python train.py --num_hidden_layers=16 --d_expert=32 --router_score="sigmoid" --balance_loss=0.000602 --norm_eps=1e-05 --qk_norm=false --tie_word_embeddings=true --init_std_o=0.00896 --optimizer="soap_variant" --warmup_steps=200 --doc_mask=false
Below are experts of layer 9 (counted from 0) of a mixture-of-experts language model. Rows are named gate (a neuron's input weights, with its number), up (a neuron's input weights, with its number) and show model dimensions 64-127. Each number is 128 + 24 x the weight over its row's rms, rounded and kept within 0 to 255. Numbers have three digits each.
Before each expert's rows: a language model's description of what the expert responds to. This comes from a sample of Wikipedia text that the model never trained on.

# expert 32
What it handles: g/c syllable pieces
gate2:119135123111138126133112144115104108152123144131135137131152142144080142151141109122112109145130146174116113093135092140151174119170111133130114140134089121135118176085131079125104143109113177
up2:135127116191160097136103135118159130107110090124131106125159151098143147092116153103114197125144112123135145094135102110097138180122112160124117171118150141142144149172150139125105147107094084
gate3:158111109101138117111135104115144171138119123136151171142159151153119135135150118103138142147144118127139146154122128170175105127148146155172141119132114088156102108114120115162151156102138134
up3:136135115135119141133107148130119110130141119094161122110150138122099141124095117123138122155139106107128094150134134095165105129098140093120079146155123147130115160075132137098152138107144120
gate4:147140107123155131066161133131122153149155182081167161113160139134122128105131093099119146155127168145128099158132116110124116114156142102144143108126119158157145111167131109099086170081120098
up4:123104097111124088153091152093112106107143112110151142123169105118145149106132127085130139109168143088136116124136127101104152126145116093147105101124140150119147132106138116141115124119161111
gate5:152150140163114148098104141121142132127150114149153124180148158160114110127121139168107119101121089121139169143133132125129113139110144096120126100130122125090090164159112075139139153160123106
up5:138152113076144120127144143116164120093157172086167128113146127158136126094089107128119120130133123094140146130146110074095164096106136118133143118129138148142154159137109124151082104173096122
gate6:150140135160113128138110140113093150137156119116129141159119172137117091114137142139112150163078078134099132108142107125142096133074135146153097125134163110130117170070106106129152155156099107
up6:125135159147092109144105112151126128135124133108127134114144107125162094116142178119144127109148105138162109120110121115147141146154112143112154141153154096153105161141139163172135128124125136
gate7:169112150139140098109080121144126126112137145180126132094120126159120133118116151160130111097099136090099139150126120123143121154128088115129141118144174165140141118113167137138129106116113128
up7:127118120118185159094075116086135187135166135149149113125133132105127125143158134133115106160113125141131082148130123086108128132161125101126137113108151108177114161083121112199139102121144118
gate8:122122119122142177101096131099157148156155168131162122112153142145100109122124148111097142112111128151115136123118127139127149131147137139163178127160132126164082141146119177096132166176103131
up8:139122107136156175123156138120138164148115112114164149129164158110134134127130145117146120115127139154116125109126091129097143103097158108123165131082135116111154177071101159119105088120124144
gate9:118107168146100152090121156122144161151149155150110172138120131142096118159129132133129149141126117145097124123159104174162118106120168123166131118165150152138105142123125143101128139137108145
up9:162131137133105103079109122133097090108140156173086143119122138144117116112107179143118104090156116110115117102137166176136122155121091123129134164147135122155154105161111126115119123173129153
gate10:118078145133096119104107143142158146137082157160093125102164116146082119155137099144148155135130157152162115114143140161187137133160107127107145122155117100141129154113120119139099171102142168
up10:106151120084141080143108120116146153131116173107093141102128122147170163089100165123151132082127125158138076139133141151103120077093140106138140098150086119115114105113131119136132096128147177
gate11:115138154097113122146114101073121136144186136125115096099122127151125152056092109094117127096106136164125089149110117158163133125116140149141121091116125128092105168113142122121155169140100096
up11:115122128109116107140141135088152161154093130120114157150126117158121139110137139117139140115153126140157147139136167146144166128109123154138157160148132170082126129107129187164151124120107152
gate12:132152164146176145145100110157137151188112134144146113152129145140144107154077108103095154138156132163113107145115141132145139170097144141095160107164139109121128117107114142094125195147157151
up12:124125129131110104154127154129110087111139078143151149121154103124118141107140158125096145099149125163143124119169117160131142114121128103076137127118132101082111107140125134148156134130119105
gate13:121133132142117186149127140097149166111099129116102132135140128143094093118113124165133163162113151130120125142112134136109100192138168114156140124124126124154098132092128087129128164157145124
up13:107176126066122127074145116142130091133091109126136162128117165133113146159138153107125122153175111105197084104130148106125105145119124114125138150165114134074099126120172145165087119077143128

# expert 61
What it handles: Award category words
gate4:166118114112159142075122131106131080150168117053125119125157195104132124141135144106158110113156139108084131114140149158092142151164120123115115122152150154135126146141103157113113146134098101
up4:137165145161129132144153095105138116160108123139101135150139142121079102120138130108154126121095129127159114140115116133101149135111120113133107142131136128155112120163148125081159135106146126
gate5:155141145101135138152193121121148130131143135172140165135170161155083102137083139121132132122121142177163141091137114163120132144127093104165124155092154123118126139164097169150133162129114154
up5:146097151138175187105145148112117143106171113132144168109135136120132057162147145164110112162126102151119127139138135147130120153094132107125135138128116125142102146109152140111111136132138136
gate6:149161093169102117101119143124093135146103131107143142146149139157093131146114131154166085116098143118135154148144154117111095164141108099120139133114132155131102104090156131096106137160125093
up6:167137099153114138106119113104135122157112109105138148118151125101119150140073088166130098189093136088111094081150109136113115153128163124153119102139119106114101139159111096167131170145110091
gate7:191075138101162157135148124145137138111117168083129093107122138127111130148132103138152094133126156165123121113135143125096121112121132120110114152105154120109095140123082154111124143119144081
up7:097117121118120104123145109117142126098104107087127103129122170100146079119163151160103168149134117138157153125144162128130113102131110100111089150105144088133108134136139143085105145115127174
gate8:124091112128108158107137123127147094122166081104149149114114150165106092177157128169104114122116132166164111135157138136096123136185140141121126123151176163141094124124113117119105138145092159
up8:116110157098129111121142100150147141123145152132121135116117090174130116128087080094128123110145126125125141129113126178168081167107120116139159121165124179147142107175170133145074132152098149
gate9:113128124149147126139126134121121135130124141108135149118179161116130133159139054185165132125186146092137147134134130098121152152141134124125112138138090116155111109155108129146144152100195119
up9:158129158146144105135146146128153097136161155075162118104090122121133129115097151095137200114106124127131127130162159174110116122117118132155122173107109146123116143123130159160118130094115126
gate10:129168121155141128111117110130191079130149126155176117079162130159126100093149132135087154146129082101072115130157133116134162106113146127085104128143118140128145102114129126092128123123151089
up10:137133140121149107066121142143103149121140128169156144136174119094123111119171124134131182108137085118123143157142111113115128127142097149171107075115160119158167096097136133164148162154118133
gate11:177106133126142110140117119102127123091127111090150150120130185139121119152122099137147096113103142096149134146104182155132111139101104105156082137122114105127142113182152112108127126136146129
up11:148095143159121111136063133111089147134124128128166126154077139155129122131136141097175160122158128133108128122160077140124099124140173135153135118130158148120101149116096145144127106108119143
gate12:141108117163125097127140135103153101140134096052135148095136139089143127147140139087133124077119127139119125097147142129122149117093141126100104160146127107133106154096082146163110131115132146
up12:101109095125150112142112133093157115114140099099132108159100151122164120155171119115163146125126124079163170097128147111113121169088113077138157109119098140107140142139114067144146128101136097
gate13:177113106150163093166130152088140123116093153124100123099132142155121119178121126134145138120118124130137107116124152156128123149103169098127106186137109102136122122131073146117117133127146107
up13:111090171135154114187143125113104113113120177102123099127140106107174105131122165129119158108125146161114084138113106200097100073151099102088123119141155139122118135152121136123126110081108127
gate14:115138145143111134122131142105130153114122111122132124139140132121131193118128109075127155130137125120148114111132099124136111148094113143119157104118176112102103054090125111138097102119122086
up14:099166150108114169125142133118115175100085118105111138092157106176112118158114118095094134120165090134118119132127110108177089114151137118094122107173155140121096116098097117087130167129137130
gate15:117159168104115115112158144136122146128097091099136096142115144169140139156122120103144125097115149132136126117112101127127145117085131093084093141134113114128100159153134144109143128148184159
up15:129132147098133117146133092107139120139110131149146141127080184118052135129095107162126099129132125135088169094161098144144135126112149137088132137115109139106129122113128167139109117140121165

# expert 20
What it handles: Name and -ist pieces
gate2:155159106152106172070127133131134176142146158118125162132120144111130097115129119156159199108141151117147128087166102127119175104126158157134136124141072112149161090140130131191128140105107117
up2:133106152110142151098094140106128150106127136118095089111132129130150129126089182112107123135158127119129136140143176176127108185092162130147130153156148127117142135058125130105101123112160143
gate3:121125098111118152140107120130145154130136156110142140141162129101084107149131099147127178135096143150093123133107097136159167142150154126179119118148140113138085140171164135155107152136170088
up3:151174149147115170104143122155163097138141111170160118156143149107151130113148110110100126097144124111083138120145110148164118145085128155170122135149132109138101135165109122088165140143142125
gate4:137108165126105133157097137112143128093130152123148097125138129093153117146121139137134151130118142151128092116164129137110153119145124171142160123152137103176126135133136079085110141125092121
up4:148123181142150125121108115110110144091140113168126089105162111157164121132107134141124136096141154149130100086143153112098140145141148113067123121124082093121153176143146152130131115095121156
gate5:131105109123149143118129130141142118152132169155149125134134133119079103141078184080107106136163080117150123140157143175158132134117121128107142106144124074103113191106134123124146135118144061
up5:110087118116159133163106133122159162147131129118116131128116134167143146123107087130090146165100161153138127154122158101105109149123128160088148136084108155148143061121160108148150103133141117
gate6:149123135101139184102102160134153081156156115104149115159128161131164122154133080110138142136116148138130097112123130186088160136126141061105120111157141084112116134134137116123139120146138089
up6:105108091095128135147136141115104163095095168139130133141134086094104144176136123100114125191165166136073136169108137114140146101147158149111121086103082099128133110106118101142146123151135105
gate7:141117108119158158104080126117138117137137143148111107113130149082127109138116116136137096103122141156119140105128121134119136113107111089173113172151163134135158155145112171073174123174143132
up7:130136143110112123129114095159160108128166101148127130122130093144099200160163146139121170126160128114104149151139156117125092127143137087168118086143143118147106154089157169147095128089163111
gate8:110123142163066146166151140152145162108128099108136105155116168131110134166122186134124124128135101179109144159115169147140160160164128119130138126107135113109113140137107094100172122156171126
up8:135112125171158112094119128090154118107110154121130098161114108145129130143102114144109098101109160114147135121130145125106131157164120141111145147096099146111097130114138178130103127116131144
gate9:122138124118123163125106123121101171127150110125138132144150110133174100145155162107092097121115095162081183188136100107158161142134123113170129151157129108117122133139101167152141147142151121
up9:129144125088104087149097140097106062144085105151121145168130113114141119162160123096162101144137099156089109167120142132115127161144124117175126123146116152161143094078169130094153113151150165
gate10:119115122128143104116108136115181140125143141165114149125123121117132100104144153164126175137139155095144083128136147134149122074157113139156163165115130133100144119160177075133129119185088114
up10:136153136121127173112135118139143142113141105127152132126124116118193138119112121150101130120168093117138130148124156097128139130126103116147154111101094143134096162156110176161176154131107085
gate11:129110145170157115109095135135135145146183132178116091165136137110108110119151113086137147136131144132143090110130100119184121114179099147142117152196125129113118146132182163142136113159116113
up11:158136089097180168112122110122140122166142092152159080126168112133130114141111082102142129157109104120158104118148125118115145163157090095160102119089109140154125140140167133106130138134140125
gate12:123121116110135150126109091115138102088159157120135170095155161103142118119149159117141162157168133166129123117124137136131134122162105112159108089197105165150115144120106156119110107138130101
up12:109106166130104143106131131071140106105150127131134142093186115132136140107130161124095115129122108163120126144119100171120186157133093105126171134133150127149115142102097104149143131123143139
gate13:126098123103148150099099115095126153115125154146144114143120125136155059146098140154105175149118117122099133099156141152121159121129099113130149140163104123129130146148144131151131100162124109
up13:120109106136153087157114117089162139113168125119094128083111109127115156131145109115150109102094135119106115125125117129071103081144137134102111097173104110122131147119127137103090120158131117

# expert 54
What it handles: Capitalized word-initial letters
gate0:145062123163156140098162110092140082125125136170126122145156158135099106086164118125116135119119102142171150105129127111124146130096107113138118129124151158150147068146139118068117146115145121
up0:130098125108148149131115112110149110138086115120130094139142116135107116136118102148124116129152143075134132077147131109123185132136148159109155084142114144114130130138170113132106147126151062
gate1:138120140140129114116148161153119114129140130168100141154147115152140092079134125128112109119153119180134117124140162135157194131122149188175156136169124161166132109150158135133154110114149128
up1:141109119079163131133128132125137169131132091092096069179153139145132134110098138153139119127121131139140098089128106126120151159130147116146161111163102162157166123091129119121144164195126158
gate2:133126136147177149125141140154115125142141129126129141101149147086146112108154161179095163139152122121118149123142150178139090116130136092109077110113124090169118091121178176138140122155168160
up2:107079106130135129142162125104085129126102119141118118148107104133151115136178106106128116127142103147146098132112128124134158136149119170109135127156116141157118116162155096184165129105110132
gate3:126165155167135114143100178104152119069111139104123117123173133112115086145136101086096109153111125121131149115135197128144112164128128150115152145114137147125168120175122102117142114147141109
up3:112117114120144162135123098098122139174126147144125131105105071134120176147129148119159131133133159119125092140132058136085115077139155101122128116145113083118110108098125158120076117128093116
gate4:137135138130125147136104108095119130134133130117135123078145174169111167130160112132115135123146121149091113140124140130124070141091088118124146138146115116145187209157160119113124130151125108
up4:134096076163145140106154168115099175129104116153121155117149133115096107123107110156160148123167125139152131149131145133135122131078148103102076113100123123155092089120132110176122116098175129
gate5:108130166151183135141166129158140137119163109138149139128114138152127138147110122118083074129130108088161106167107101114143106149112162116155122084128123146058147125155089117163150103110117146
up5:152140137088163130114150132160116144102160156099131122110163162137129150096108085144119111102131105081149145125118108153162116137149080089165120125105070099119146123096112147165132168160128135
gate6:127108120107129165080107148130093136101167151147118120137114124102164126134117130139125079134148143164106137115114096118132157082118163118136107099118113110133131113113123127171127131124136166
up6:108135146138139154098093144158162136118085136122132098128120104168185142129135125119148118119122134122109180152108121120134161104138186133131143100137165099141125107189148113129133140151145143
gate7:157113137148140097153140170111177180132131167127103109131139125143110145136090164108123116107122117131145181161126136173173150135132084134141147139129156130165180106173139148125173146117117134
up7:137113153106085159123072130128150123138132127105110095176086140145155191128097152168150151069133148128115072139118102135103164138134162129144129098135130152121162146122094112152097143086123131
gate8:114118116164160112177125134123160158157122124145125115116138127150115139132110126099071094108119137151122075128113134121085149140176139141129154103111108132128135140183129133086143135129058147
up8:121139149135130102142114127136144158155137112139111127131144133143103087094129101115118142169133107157155124173124134066093141150124152167101127086124149122152176122140119127119124146134114096
gate9:126137137140133097122129158096116098098131121160152166110179088122151094109125129109097083162146115109153190158136136086136107129110129123150173123153156092130130126138138100135095146151096118
up9:115126097135163139150133092144167133134125089121122129133120177182116128110154087119146124134138127125118128114121134122099133131143120090135128123149067141120110148156150142111137115097141125
gate10:143135146126157060129108144100146157094134107114171145108139164081079138155130103132126118103125108133172154125139135149161125141126138137154151146091155145105163148158149120158134120125117101
up10:154097126128132095116131115093135154151106103119149124109123144133170163101123146128136123123137091149150160122160139141140124187139143101107072141142121151161162113100112128135157143140120166
gate11:111115142102168080148122137107146101124137132118106119131129124157164138124112178125118137134128069148077131115131141122103146132159156139153150152151153134126102121143104136111124149143129170
up11:123164070184157120160106140131131150145119172104082146146126116160138080138142106143121130129102157138148137140136124114108113131146130103145109114139134075125135110110105104107145107164127186

# expert 10
What it handles: Single-capital name initials
gate2:151097159121142133125124158125143136138117147158074133112154148153109127113115127150151072111147105123093105104107150180139134133094131168131155155121141129123138112113116093134144149160160149
up2:126155156122116125111119137119125112119096123093168135139131143128146129140092110102160111091135082098127141086148133117176124144150119137095075115166097069101080175138137113144127131113110104
gate3:137105139135138136086131147093121110067087127133113156116136126074132151138084155130092137073143103119121134109127124150143162166113162145089103163106052086147129129119106132127105144140124128
up3:127121116201111148129128117129088104101136138104134123134109115146106109168155109175119129127131130140149100120101108115164155113138120134104127122104081100114149119115116108139134101116096150
gate4:130133122119139133119108173133159130161134085139179148136133132135141054132110158155136178107143089097106107105128108113103144134179121137127178087159111151091130092155100135146137131134126144
up4:117118126128120125133135146136164112107136136108083127105116120096135143134101102151115122131105157111125126150091162153120161116118182179109109127135134094078125144094106108090120127106050111
gate5:123137110139140150125129136144141111109129154103124141149127129218132128131125127140134085141149100124156166122138136136106121148125182106095165147153117140099123086110111080136149118119092132
up5:138062156124141117089141103107159064124132119124134121144124104124160143129145132140093161137080149132089133085129119100120151099115126191123115137166134142184158134138120103123133124172125147
gate6:152114194127167112168114156134159137114117134134119108137142139119136116163131166150184140125089127134098142099133152176135111133149166124144149120146082114117154128141163182111156126149204124
up6:140117157157144160138055117184130114153115109125117131129136134132157158148090135149128157136142116127092151117155138149122113107123188092127132128136063114119109164140123161108113113101122131
gate7:116110112097123114124149122121146183123152157125128129139144131123130133114125130169112087112122170132164129134135117164138107115145116116143176069165090114155176105157105127114146140137152116
up7:100127113138129126153107130094146121146115115125122101126112127090137172175178152091103140155110115162108125122123135069120151097163121121132160142133158109179154143139139127130133100159115124
gate8:142111122092185099102098103139152113174169167137132131111130113121088108158068108135120153121103176104118134129120087143110119161186140139111151088138130115118114140090138115115115157121153144
up8:125123113130127212131123127164128138125133109163092084134142149166104120102135159174147118130113144138126111136128154149127133150086130120117177111104131141145087103107174086140175104101166175
gate9:122130121130145100118130153151164135101138116112128115142127132176166105120129126109085104098119165134117093128124110083118165123150143110143101133126183147128117159112109131135150124109122115
up9:141197132167147141157128182099108127129098108115123149138148148132158123099172115120128149109129132170121131154137121178083136129151121124092116118113105151122121163155128143140115107070097110
gate10:101141113146098115141146125109111104129085124137131132143125123090202110144153126131148133131111143140113126131102099128107138136136137183081132162130138170185128114131170086131133121125133131
up10:171139122155122144132144147133130142104083144173129138138170112111154117105123114151124137104113098106112147128158130112105180145114156206117132145123111140135143116106104148136154152126128144
gate11:133131135105140137165143140128178078136094125147118136167144156177067117142117081163156087074148129127164113126140141104141157102149116100122154101127081172106159117120165110131125147146138106
up11:150158144143162135130134145164144111112113118085098161182149120136104166132122122128147154093128127116135137134173148140155165159085130132161145134103147117135125115136168138112168140106182115
gate12:131184153093136151129122174130157131148133109107096128128157130128137128096125115159145136113177086145121134112165094122164145125138145106137148094115115131135159158115133156107138130132134149
up12:156127116158081114140115084108093130122090132148109128150127137145115155087094104113120146098148135126129156158127136133145136125127127122172110169163100149154130122100096135083128173099097116
gate13:116144160111114174119116147152183125122096145141142124124124115120113113185093119128141163125112121092141089116101108155138147124165108093115135155094086135080149112113170156139146117120112127
up13:114131145163128089146075112093164120128157179131127127089107150126109113107164113093133082165141127134119111148126130133143137126140136048126140130144066125100140141153124141137135134143127140

# expert 6
What it handles: Word-initial stems
gate0:147100177142090130132126145163190080154157153159151146108147130115139111109127151159116104130152118124128162163131128208165137090107124121186122105117104108133140114131138132156112140124127112
up0:163124094135156161140118100101145094149123117122129169148141104151150153101126135166102102155124109158116121107110164140090093130127139133107173163130161166139138121072106065132124129126108133
gate1:120132159114123173121117127114132057161166114110135122114182126135106135158155136106116124111155113091073168138103116112117101139151143150110152139153132119135074171132120126154091089170169128
up1:124148180128092175178132108093134114148170165113170133085157119113113191128121100107084124131113147139119097131129156130141137109131122109123098141136141143097156126088131107132124116093128121
gate2:151096118094131124143161110138112107141149126113153108154177123146137127146122091097160111114167087181133149149137139165144144091102150125164125131125131065201150159169140154119111108109157145
up2:174103111162115138123104126120137131155125138131117104135116157144121123150111150148167143130127105125119156102143162121144131120118112126128154149125123091114148119147131100089149186144160135
gate3:122091145186154090136118202141161144138078125174136136133163161119111085084116112108093133146116139121136127168126126132127133085094104124101095110143146124129106136104123161133151145092123131
up3:128081136151088094146117160178104166116115145112131134119098137094164158100100119147160131198148136123139139201136152083137152160109164149130126147122122128083100126105145127171139135126125139
gate4:157129127117144138168119130111124083115165136125160113132177168126102089127151119102117126150110135077156103116130110143143129106156111150139085072123139124114130150112139106153134141134149120
up4:143177109095117133103104181120087138136152169087148081150136110137124102125117129124149106085131131108148153194147128110103141106136171137115118129133114152103150089117098153154112173111097109
gate5:156134124133100128095113188079099101154136170165156107155166143124115090125074097104150147115140149121148150151142113154137138129119162114153109143128112142099135115109105105142116179141124159
up5:139129085102104086155165110116145149069073125105129170146131166147149138123096152161128110123119126157097112113162149178127124094083118146122151121112137151127129108131083132149172141147128147
gate6:145115159138121106148153181142161157150129153125139123126167138157139135138122127121154137109160109128125160167138098118132147088184129099149134117165140139161105141144164125140123100155166106
up6:103150144119116089123114100104141100091111108130086128147109100144134136129156144156139134111089106130143148134135127116129109144156114157181120130143137171111138138110100089122146134103110123
gate7:124108137126139151142141162160135160151160166108119073103098125091122125104114172140093107108142154192149125121110124178102155143122105138146161112131157130165147119136126135187112104165144130
up7:130094084137099100161092134072137162120111135155090119133123118129177137131146151106125130154132121162114098101112142120090157180154113132106134128120121131182164136179130180130138125177088095
gate8:145147151155145071142125192151171088141099156148127105135140111105128141100139108111128112108153115119124151120134125140132154094096148194132140092162119133152136086152097143094126108140176128
up8:113146153133144147134116118071089103124144137104157093136125122133100116113100150093119101153131127127130117122139117122095156149133088146136140104154140127122081127150175119097123141119164090
gate9:137125135081059143134124158126147142159116136152149123103150098133101123097105120141119140124150133119178157163150133125124163130149123108107129109109188119161110109119109118137108149134090148
up9:106132144138091097102122176171136162137146091091149137065107155113147168105122133102118097098155125133153135167128112098136098090104138145082165124074142087178115126120139111098121157136170150
gate10:140175160117094122151127138174156133138143134096102146111147125138126107114098151123106153138137130100116170107116109166159098149102135120167131074123124134188150135167127134083141150145133075
up10:115129134108165146118165076118142125123130123099123165145125115114160131135135114143127133103146132124088123143111141074172108133120144103130128176120175086106149123192119136123194144139118099
gate11:169106139136144139143106141133103124172149164086079140126136098087122133142110109144098077092102129129112137127126103163141112102108136161189167131132178128139121115146068114129125143153136142
up11:131086090158156086132129149091120143160131149120143104140169125113093154127094099113124137146094145146131147153171123126155160086130133129150123116084143072169145114131154118137114126143150135

# expert 8
What it handles: Common word stems
gate2:133109135078143117181146157102108145110140134131102079122120112144116135115139166133117121079132132141152090159105128115139154123177112127143149137105121137143147112178174121129124103111098149
up2:136121115092104111084120102130131134179130127105172148152095123130152124101120148150142128122112145118113107138120133108122150114074157121171108133163145172115114085141115137152107144152110115
gate3:135113111125130137137114144125110119113134112144103114109178120144101147159137092133108124118164130141118059146169129146136134105134134059113152111128064106122088150102144112161135156137143169
up3:098139113078143120148143097084126123113108097137138109121123143112121124166113115110110133152083097109086134144162113119134117160168105095146098151165084114111128126108172118125118157153117105
gate4:090127172071138154159086122118150136084132101112140101119152092149133114108108131120069126122167153136096142096110113107139151131154134085126101163172147134087137141111109133165154142090116110
up4:134127151155113105117154176162125131126127155087112140094154118159124141129127123120109121180089141149177094117136098101162143065140132163124121092105128105099169078150124135120096137163125140
gate5:111115101117131102114092139108136122115122095137158090170124126138118073133140157106138157123140066136103086136173142108125102126140141121124135158166140117123149150130162091141158106110137107
up5:123055096129167167094089113124108112123128124161167118100117122143132097130142123141134112109169082102168116133106173126116144134133150130128157131127096131128116143130120104095130154155117181
gate6:137151140092126121134110147138091113101120142090130134140149095164113099116167121111081168123128124130126098133140156109127140138134122147114114115127121094123144133094138147145159133164169125
up6:112122174139121148108090144141095151122149127074125116135107119116136119100136123158124122080089159112095181140102112168141107133157117120108114126079121128106141119127119125139144144131143132
gate7:116148117156154136097132090105151136144170123144104118120146133132128148109093155095108136086131103164143137124182123118144113114129123128142112151167100130170113155155128153134114134107188124
up7:141141120128135112107117145148110109127126140121105218134147092169134115161123118144131144136136129124128101152108153153136127126107141148108137123128040125138139131157097134093121119131097124
gate8:124128148085094121111126186126132113116148186156148106155150164134127125137081156127140159169108109158139102142153162153131099123134146148127096152170096153144144133136127118119155118171141105
up8:104127134135131106126122145161146132132146116125102099181069095119145136121156175099103158115149083148112138069151133121148149092119116176116135157113150143134126142082127133156129133122098190
gate9:150120110124177127138129123163105140109120133123113128131146145083114086144127119117132147097153107133135146144086127108115139115164083124127146103156128140203126125137163105124156126127147154
up9:126132177115159103126111153150101128152145144103139115068116169126148120107152128129107118109143113146087092127113147123129137108072142143099120126146150066117116143109140111158086133135120109
gate10:149128119131119153133129178117129140105081142090165122140125131154126106178129137156113120165113120152069137119100130108136112082135156097135132154164087107128124131097192094104146121161091122
up10:126136132105081108124136101113155128129072171114133122144119087107119113135107111124144108149116108137158154111141125082160133091112183112115133153123128138076126125141126122181131113174092110
gate11:128094132116125123145096134144147175124099135110175189123127170101117112152184169120127125115158100162078160118168103114164174117134127166148107119144131122157155155135141067135136124099098170
up11:098143123148152105124110113133062141124138160116124155138153126125107094145101102117149161139142146099158151139140136145128084133147104163100111155108110088114075097101113105195150107089133143
gate12:155147167123115139133156153097124111130123131159134125103112158135146138159152135117134123114160092156107144136117153098147105134133124178119147124123094105167093149069155113164135162134105138
up12:118134126111148127125075152136142138139146098121128163111140137108129168110133147124088080124130110137124124112101137136116158121079099146131132124168135148137092182172141121163098149114117149
gate13:132146125109154108126143146166134103100121148154120104104166114130082162173151113118061104144113126183123137108155107094117160148112132092115104147147103110129144153152170143137098091108142148
up13:132159093149141083123196087137128125141159130121143109141129155160120147123118158145127107106149125089155112136107116194140120121137139117108134125124155072120111090125119138105122147121136131

# expert 36
What it handles: Nationality and place adjectives
gate4:130104134134152106123101168110113101153161149126093099123141108081100103148126151123163113152137125096137130106103103134129127157198118107127130136113093156116123157114158099099131144134141117
up4:132125135129151178088105165125142153119137153098177105095161118091133105141093083120092097102097139140114143140131101089121163141126145092103118134101143107146120116112126153099100142115099136
gate5:117126148116141144144096103108131129113104136111098093163125128073138062121107143120159103154113136172112124091171147139123125134102106127116153133112118146151138120106158132158097110105136057
up5:121121151088144128123116053152142100152148170147070130117129142097114117153106168155119149151098132127127081086110143097135148149178132111112151145116155143155127126141149094067137129154141117
gate6:126108167133122126102100179127122149165147179152106126138174120125132100185090162136100114140121169141135163133106132168153137151109112094131158121147134125117133151171155135149159135131155104
up6:095121121151192114133122173093114081108123121117153131082173124098107131153119156139155147168135092167164147160141112145104151146188152131121112105136067145126107109156135123165134128117145123
gate7:135114084159115122093130186137110161131153125156126111130123139145119121110118121106131175152095129191129108127124155178133141132068141154135146126140133122112149101094155158118192113112119146
up7:128119134106135103119112131094099133126125127098118156162139129108130069087114140124119108094136070139119114140108109121127114112150127126122099145135135148100120113097109155138134134130086120
gate8:131157124092124150086125138168148169136124122133100107112125129129095109124110159131136114121143121130155089139109127149155140132107105173168130146139123110105095085147150125129133125110162176
up8:124124148130092216055141086132139136132113120115161126078138140147121118134122117153112156135130146157132124184139121165119112120117113135111153081138141120149111119108172137111114100063189160
gate9:183132126118145170143091118103111138098135156112142116146139128132094118133141146167107128147113162134114144144113102166108132142084133132106151187112084100111176140124160137164138151121139120
up9:145126102140133118119074107180096076168132142135105112159125117151183131135105159167164112130087130116131140118129135146127140102163175169121151187155108140107093124110119136165122122156145118
gate10:116133108166123138128119169125100087117113142110136132101161133142118117152110145135108145106106150141116157114104118145149137092160166136090125186145124149112137161161155140163117139176141143
up10:116134121107135117139103185136146136123134134109157103134134133165097128167149162126131171138118100090139077104122126160149087097155130129155194132098087190131137110097151108151154110126146143
gate11:126091128122180120162074130152135130114191109111115116100112147142117138117121123128139142135116097172128100090145137099121154120122126148089153166143149178133143133088125141145126111092133154
up11:102131107126117148130133130155149111128154147096152076136120155101134093101073127148161156083120122093139122130144160111138100140126129097149131098113130140107145147110087094084110127116154137
gate12:126150161086134114099117176141132137135091096169120120190145105124109081143109144101157158138113131149134123124143131121153123084173121116143117182134090139151146151074132126153115131136127129
up12:104117099160132125125129102118137129127117115101154118135114174143079130099144071123098135135098152147116148150124135128109134111088091108127156093160105131109164145125134104092100130077126048
gate13:126176134134113153139073119119113128107137122096105070137132106130097160190111114138116120103140120193140134108121163103155115095122129132154134125124144156130111137155148076119157143135125114
up13:108117105153087106157144107121104129126114114110104143057113136160099120143130139142127136100130108142119141117127137142115111129150119104117131122137120115123073128117171113180083084156095127
gate14:124152117094103075128133110122135151109110097122125116114118128129129135136113142112112141161111146160119111080156149149124142139108122139125137114119113122137101153046133116101133142098143099
up14:118130153129143103121113146096109121105107097122129133134098095140114129111122148148166099097112201151149148130132120143097127086143171164095157132103099162162152088137152137143172136137192101
gate15:135146153151092164130118159147110166132150123145155125083127113167113130142106173124139142158081126113087164094102130151168108161137119137157141138123154138143150142098108099118131165128132116
up15:128134117145114121189140107112150139125137107102103143171099123120123127148155099125121095173123081111130096089166155105142152143135134156135118100117167158113133132153154137135112101127131122